Below are experts of layer 2 (counted from 0) of a mixture-of-experts language model. Rows are named router (the router's row for the expert), gate (a neuron's input weights, with its number), up (a neuron's input weights, with its number) and show model dimensions 0-255. Each number is 500 + 40 x the weight over its row's rms, rounded and kept within 0 to 999. Numbers have three digits each.
After each expert's rows: a language model's description of what the expert responds to. This comes from a sample of Wikipedia text that the model never trained on.

# expert 25
router:440536522529545451438523586498486504576533466487447536476522554531419470506490527429471479499485473460485490512539540516525548516493460520555461515529441479463581527540546528481446469557533485478564520513578477443470449546512577511466482467441518435476446506556553489484470532485469516435527492446505580475527490452489502456553463572487516462454558490445536489547464528528476461553466481465506457565468555492496455460491440534493544487417417479500500456515504482553514465483465445508519447483477461471460542589513563471573433469435556519441443469457438501447524555507480573506537490560485476477532488529499527506508535462445507557446446494448483461537516517509511428541546448477540431421589505495498548439466503453428540484495473496517498481534475547473566500461511537
gate1:495510565467489511487535443507561461560564502513439486527572491456515477511467468450537478517449476474518476549458450514443501495476548464555492446494602554436625514537477529441498465411511469468447472499508440420514487500486577600461535482478510455562453533522489574506479462462515494446516481478470484470543383540516469473551444506570492429537517518496563496540462516492396492487477509447470431537471491468513542522532447456503529553497509509551567463550569547510513531476465527506497472556508527487479492499525478511429442524520444489486521531478426536558477581439508457518539469519517474456464538546497538525467503470446493548498570497442537493480520473491436484493590529537543490541506459566549467453468525502466491504568493486484533463423460521472540486446479522
up1:467474521506470521435510445501521561545511472513434464494577481468496513518467497476509497528445490470548479521483491501462504490490479475470540483468513547508590504488509464527478484458455478517455457480494461477524488541507481532474521460423482442551517484538550534498450538509424499452483444443503515471641440572534514503444461510504549474497529556410526504533449505512474538476542455462449472502458526494493481524504418459423493543620486482576519443506549552489504507456500454509496544551535494501429535500511528555494451522435400524476610548543457536598465521375503472517567463478500525519423543482449459487474489485502539500472562452484489545487482453544473573531548565547558518506520445540459446449467559503502523493504514446550508444476477480483500568454517472
Description: Pronoun subjects, table zeros. Subject pronouns it, there and they, plus 0 cells in stat tables and some word endings, as in way, itect.

# expert 26
router:455561491508554441473534551499431472521486535522478501444523532521524547532490506447446467478516471478441547495577517528541591456425483537564443445531493470433525519550566563447518463510540480483521568540492413535481459511574516497508503481485467464437494503534625434525456447467474520471543445467614572467468485501495510456500431526466562483472525543448512516532483576519492460566470506453506407503474563465502469497495470487533578424496484471513507438534548448522474468517441508490543483435500535478508524531519530463552489462437537517471455423504462498456468542521466537552486506532489511450518493512515501518442563435445481528489482469496444453540474504510536409561508440479543507461530461518487528502474532460449480455456483484495426464532454523454592515482516501
gate0:519525462494535499481539473471479508460537539502501504524477449471503509502458499435460493479532543473488553491572473463496535476474436551506441456498546483496491492485521510529559489536533529531483522434446451485508573538512480492463450598480485444510509451386525506450484479517480458511477516468525531484458429543493505528516460472425501471481535482450481467567449492460452442577511503572487464534505497486494469511501490473563477496565488525483496416497486524542544494504464529484491508440487555537521489565498482512516500473457510549537534419480494487446540486501463491477461419544559511430511519468500417433481485478441559509482507436445436453427408495439491505391530395378416450443640546515429478440487516515523504514514442450508511544517478494490509540514535551
up0:445475512470522503485477509509545511506455466457556461467458525435510491565500539539492521510526504576539479509488533479505481393481485490517602597527475437478502507463520525512583522500508503504462555477533548529532526514560481454536502482429541422480502550442437497490462505568442467496426504539485504472488522516445445486552430486523490561531530517471415513471552548453460441514479509514538486491473471505533478488486401490488517495520518543521532382521475453474451531499541485503532493467511512514479481490500552478566493470479491452506499505491478474504569432556491558496518514628519515486476513551475457484515527506436553468567455487555499471524504450597628510540510507522474493542511566516513515509572495525489534460528534520499668544573496537507575517460477501
Description: le/ro syllable pieces. Word-final pieces le, ro, el, our inside names and words, such as Muggleton, branchlets, bi-role, Role, Van De Velde.

# expert 14
router:484578527503555469461469515526460481503526498557445497402480545517437536621472540451506548461497418513406519443518580494514546529483492524531483463539477502476498538557554524501507473541536422465511515512526535497485458576543491484468522527483533507493495506501512446573480490495455554442553516484511523457458411484514574459515468608435514513475562484493534509537485586518488463509494526434463533566495496485497482456462469503529530453499428469550540485550520481504567456479481468481544462470441485493482531542584555453555474510444555548399481449512460416481467545506482522539485502547497520453529487489484513575508504421491546580484532487460485491506523546543558478501518476445514501479540546472504504462488500510438515456416422505501485434482489543429486421512574526
gate1:573518490484531469553508525478449524504591505499500501485568478479430548627486526599498399484553521485517567518495474474487498476522470443519565498437584404405505577517520550609509484442574479433563526487530465531443496482525399493539470555496511570472495559502483537526497487477430565515521518488500498467463504540481511553456470465539476470531495482485501459497472506534483528418490491574497504537510483506452517470508518528498566417453502465537471472464486478555563476469573525500572543457537548463566527547537516525533518395457459562477502483459455529511512462485525473506529487543538479476420459527464490496486466563450536578465482519497478491497485477547538492528451509511545491494491487539492468528510583462508518476486489494479488575460520574494460513505561522
up1:563513475470518465518492406606579511500492429538464541517494513538508526510561461533512486455529433544480496557475553617532507523473484497500513493531595493440572492520520536538544511465521507481445514520524519591448533479495521448527512472549563436532464467503511490460587508461487514514518487481546435508508475406504522519554460535563505517515475491433561478564464542509444490402520512566471499461562479552515523525551477541417560519445504500562484518499512480501543536503449524448508514496521442462486487472563586537532523478462452523439523494497528554499550518410538425530492532498466535497468480515436520541536456523520544521467510544506423471495461494447527552573480491495551539440446529560498460538541560553499518577466497496515591487491529497522436537499507531
Description: Noun-forming suffixes. Suffixes that end abstract nouns, such as -ment, -ments, -ions, -ances, -ures, -ity, as in equipment, Amendments, annoyances.

# expert 33
router:456539507531517435403526547553478495557479453517455527466532569509433471516473498460475535505531525502425529478571561541517493565470490528516459455533508428463498507569551559483455540523559459455516527512499479476465491505539558490456503412458521472408464552548526434502440480512496543507526440436503521443478501463453480455534480564464552434462514511444515468531468509518479481576445527456501457581463542533517426450484430489513500467456420461575558447557499450480521450458437450505565477473464506447485567514517539501543440439470558539478459473489456467460482555526490520507520494538477470469561506521478521537448528493468500505439465475430506515569476529540465449546512434468530449420516490476517555441458506437451552479455511479526453485499476526472543491507562539
gate0:537521530492502493451454484496458488495488490456512546554421538517490476502422418433516532452475455442453504520494486509517475475465462439507503458534458522522542545510533511438462533524543443462503489483491501482557540529531529515508453534501567525511437518495411527525493513498542485524492535498486502536526493530470415419479450567441469445501572463496516501466556487506517510467485503442460549535534534522483530443427496516545494558458580471531570537459505494467554446518590518578474524548508545467509438525506478542574513523438503558496478428547450492485448523499530501464569474452535527569488575484484483500514483543451601490534517496462511585573456574548568430498473498441528442503523543485439419500517486499558521503539544454562471389488498592496534549479480507
up0:496511501560515485459536502504580470488491469463506525521496483518520487473450432457507501493538573447474612429528511483429475524473499523463476492548481538505472499438478441519419560419510464547496462438547516487513497523514545485502537543414434538468523517479465524496487588515456525550518466483503462536429575544492516502508503468541408485501559488400420555457525524512486436557481532481468521513532488479488542531464438551496534493511490547502543550537530494485509431483464546522487473507514492497504456609561463529551492548504565509542448462570404480542487442436509504535490510468547446440429442495515487461482474542499551535486526527426514477608489518558544422479426476524526478496488414551544516505445470466541463504468487483527552468535499470493576552499512473
Description: Closing brackets, table pipes. Closing parentheses and brackets ending a parenthetical, often with comma or period, plus column pipes in tables.

# expert 32
router:446559509532528425410526558554474488561446470541435546484491542520424440538476496430468544486535499515428525483533554544511493484459455558554465521541496486443516516564539537455477519515570463441568507524564461455497469549514577498457472469459529468454454546537531446497499534473464486511530459444533552468470459469468517456537451586486524441471553511463515519553482506523457463576445521491498449523464537451444465453505476488547534462466455445544549468548523439558520452447491484477514474444430540446475557539536520447543478474455542491464454476491472440468477528517520536509545465532457458455523501553548548537462521478483529575432439510456451439562519536540513466547549451458538465455543493460492554464455518461475530492472462481489465452516453557465561471485548536
gate0:469544455517556474538485489446517515457466432464486479397439583504563470477451557411501507531527437500529592554503487442501493470525518486442496471534524554568496502453525503563483421520377537459520468483515421444461554505510508547530596466465532519546497527467509521404486514545458534534495470538497570479550468512468508529489455488521529501471550482466449538523518565519491538524591497502504457475460507503502516476525498478466507492501445465498518442487548449460467498541489485482473545433520492529544559472521538437549572487513501469474498496515452489484510490439503495511486557530511508515479549516504497450508537418514501487443598573414476501532513490529486518462549440414496498405404576452458467511456481500499485456420557546498511499570475491448481474491550513
up0:511491444470513475540486550524506541421475547497571515587437437541444474588492516532447544463528469498503480565468488528493524469491525522539431483512555515434457531524479479479484512511435481428555454501516510486461538448582521595441466436504591495526481443497431515554531507520498454497496525452477489527456498506466557463516455491491540483482552501481555600465475492520520507508539553517472507478496491507466516435499501494474536510532486496569534461528505516437531500443520462456501543480502491426499505435539491478473542504477436582515481535542559530443464433434462547533477479553517527523560471464511449474500531485476562520424529584516538546563495533487483523437530514416584508458530539545460422464436519528465490478485503472484614530472574520537484514584433465
Description: cl pieces, coordinates. The word piece cl in proclaimed and similar words, plus degree and minute figures inside geographic coordinates and empty table cells.

# expert 11
router:458530552521517441461538528584455463524485462568443552519535517511439455594470524475497510489501488500488489486550533600524554465514442556573451462557496473492496538532528557521501487516526494426522531453545535458427493550519528537517475482498523468488482527535549469492478511414462561469579464420494574485509413481483568457518473503475577474458528591486523491505445544522427480495473450464428465500497540468439473469504423461533516506482429466498514513511453501531531456452456490466486464445435543481479533512517498466553481466473567461526475481492473442448501527518498579446499557504463503482502508522543545528500528464489531577430470465468471510552482514542491477486559449472564490410542507500438521454457483469454572410436463470534475465485492526462592482447528507
gate1:550574535471471552499535488478448486458474537510469528475493517525450555504517476504493559583452443538463554452509546474456546513489523483525429536504448490504521490479490399526464579530543491497509510501434470457506551485510514488524454557494474526522487452538451518554478475517431435442519500520501500535549462469550517478517540501429546520488558543463416441550465510538492492488559537497533518457429493525521465479485609491559455523515515484540454497550450400451468497502421430444519478554501557532551446497496446551440470461560487489532562412488489445480507503473474471511505489505503522436421420488535467466461564525475481470593547543458499564482451510512474483450524486403521466516525491451508601476545556489516503565485529522544463429499466551504507450519520559
up1:471433585494503422525469549477457518523479477521530525521454540470499469493480459537509484466481494457491481464444488526498461551497441458482496568551600487486531500541455450569567516482495533486559449497543513537497485581472469523591498546461512485563509524532429456480438425527523503552491508420472463486590500497510533460436529526568457546483565460479515493498506447517477522486508539453473410539468538466566582524500532509498463487489509445502555499550483484520451519479457477496524446589535500455473506491489561476512483507473526555446499522415502451504511494553484480532579550554525449471548566402567545397471511557488495500557525475532478530538533605584500513566457523498491504606536479513534470474526506461455502490553459504498557526500471535523536519454510523
Description: Word-initial single letters. Single-letter or short opening pieces of a lowercase word after an article or preposition, such as b in badge, s in surgery, c in cup.

# expert 44
router:428545505571547448450511546564475476546483469539505566490479520510436539545471502454522489425534548524441554472516564557527537527489462548555463480537403419472533524601510516465465521499560489458563516583522469460479472548498536560461455436510511465485488505552533514545484479518498480446534462483546579428453451438452581444547456548481500452440553490511534526526471535515480464515501464503462443496497534488452502475485476460480524488474467467517537507511509446538505463435434461495524451466477566512436535510516488476534435453464518516469473454489470446503439541529457531498519463544431461489536517554536579512441566497406493547454479515461517493525497581488479456539521462509508484471516516516523517417429480452472536429456416474423488512479480537495550489474557503
gate0:561513599522502538544539536512476556451529559530478538544569608497515535541471449436488472462466542560460538522504505585480519521553469478507450439472494469427539486532477521500460541540447470508505497508449481561509531526588498513522527464437513445611482492504516445561602544515468527478526447535492578504527544499507511468594530521520518537461477556480544505522422489532453499491560534523487581477472506511465527496479493467476504513464436493478451445501501525500451488499457543516541500474506540493509468496478502505544479447577484493580428533552485482509455495434499552533484524547434547445487528426505506606486484498430489516490521557497546447513512506495519460463569463543577491481507444515475501523519478464584461560528423473426578538505449536478476453531520529
up0:526490563500464490518518535520460536499541551521461509501560588525436512499510449492464417517514472628499538475541497586536509421523402463507410461468493477455503515498423563511482501487450503519519428492474567599544519499554485492483528536487472481551514539469464525535557493549493462505453472467422516556555554510436495465547541459558493517522485560502554516448443471508485521498485513528465514491491531525477520496469472436476498569484431478467486414545527550438454513539457510459546534493470464505543488445475583501484482437550473465501479474581444448467474537451491516556472495543504591468488494432509466545460448490450478474445509545546524484554523507438492527451552494506571549513553381506505458539542500467513472481500451467497516523427473471524451473513516542
Description: Opening quotes, as. Opening quotation marks before titles and quoted text, the word as (known as, titled as), plus name particles de, Mc and dollar signs.

# expert 21
router:482567516505529418478523540547472467523484487543457529407513504529408483520474527439543483519475523505444542505501527569529580501477460566546429495572493453464562482541525532431461480534516401480521548527589487460476474520551557539504518464523506481486435577507595443525456499486405503453515439468525582494502475513451533485537436534487513410492495517521524539491481535579439484581480436495494499516503547448497490441489516509508543498495468454556494479501523510506491478486494506487527462476486526474478599528489507502505446446476546490492439512483447418447521591503514602452571487540443506488526477554560557534486564477438508527470502446453480492548508506555487480516585491497549496433522468498472551431431533469458513509472521503530464495532487549473502462449488526
gate0:489480523502494503445566496594562519487529548424452477509553538536456497422503565549402507473500436476499472505467474511519501506484527543490528483493452457475463499561434479530443449554566496473542526484482537487512483526463490475490525409487462504502496486450525488449498431458497512448574489455490510456448448524476492502495477438500483472541553401466543552518484524495509504538475458511432436497538540495475574473494464500527481464438460422591483539462516527529533442464505483540490545477554496493552514484494477551537437491579443513561417458483424590588507482525564461568468473473474546566482473555449468566452424501455435500527485498459531541453460562502486559532474545491503513476528466492508432505532523533559552467561539579511500565508486498505486509509507426
up0:454514458596540518497527501501456513500456512539498535530508507503585526508517521455519514526555529581512500547471459503492491463541469497486483486520527466529473517461507544459526428469440521545503535573472487475452512492467501490507521532451500461469474447537448475596493555522515526508496495483594524561559438481506542501567545524530494484454472502474471454508587492476538540389501449464511511488573385525535498459525537519533534535505551488470476403541483450491513544521504500522495497528527461465541549441523475564487488481403625461469502517498480485485480537394457517482361516522495476507453530452501541463547547454581559498522514533499440498493545472417511572498495534576491502504419435534493506468474522545452455518444520544517478452572497464461496502459534535
Description: Definite article the. The word the, and sometimes all, each, both or two, after prepositions or verbs, as in of the, marking the.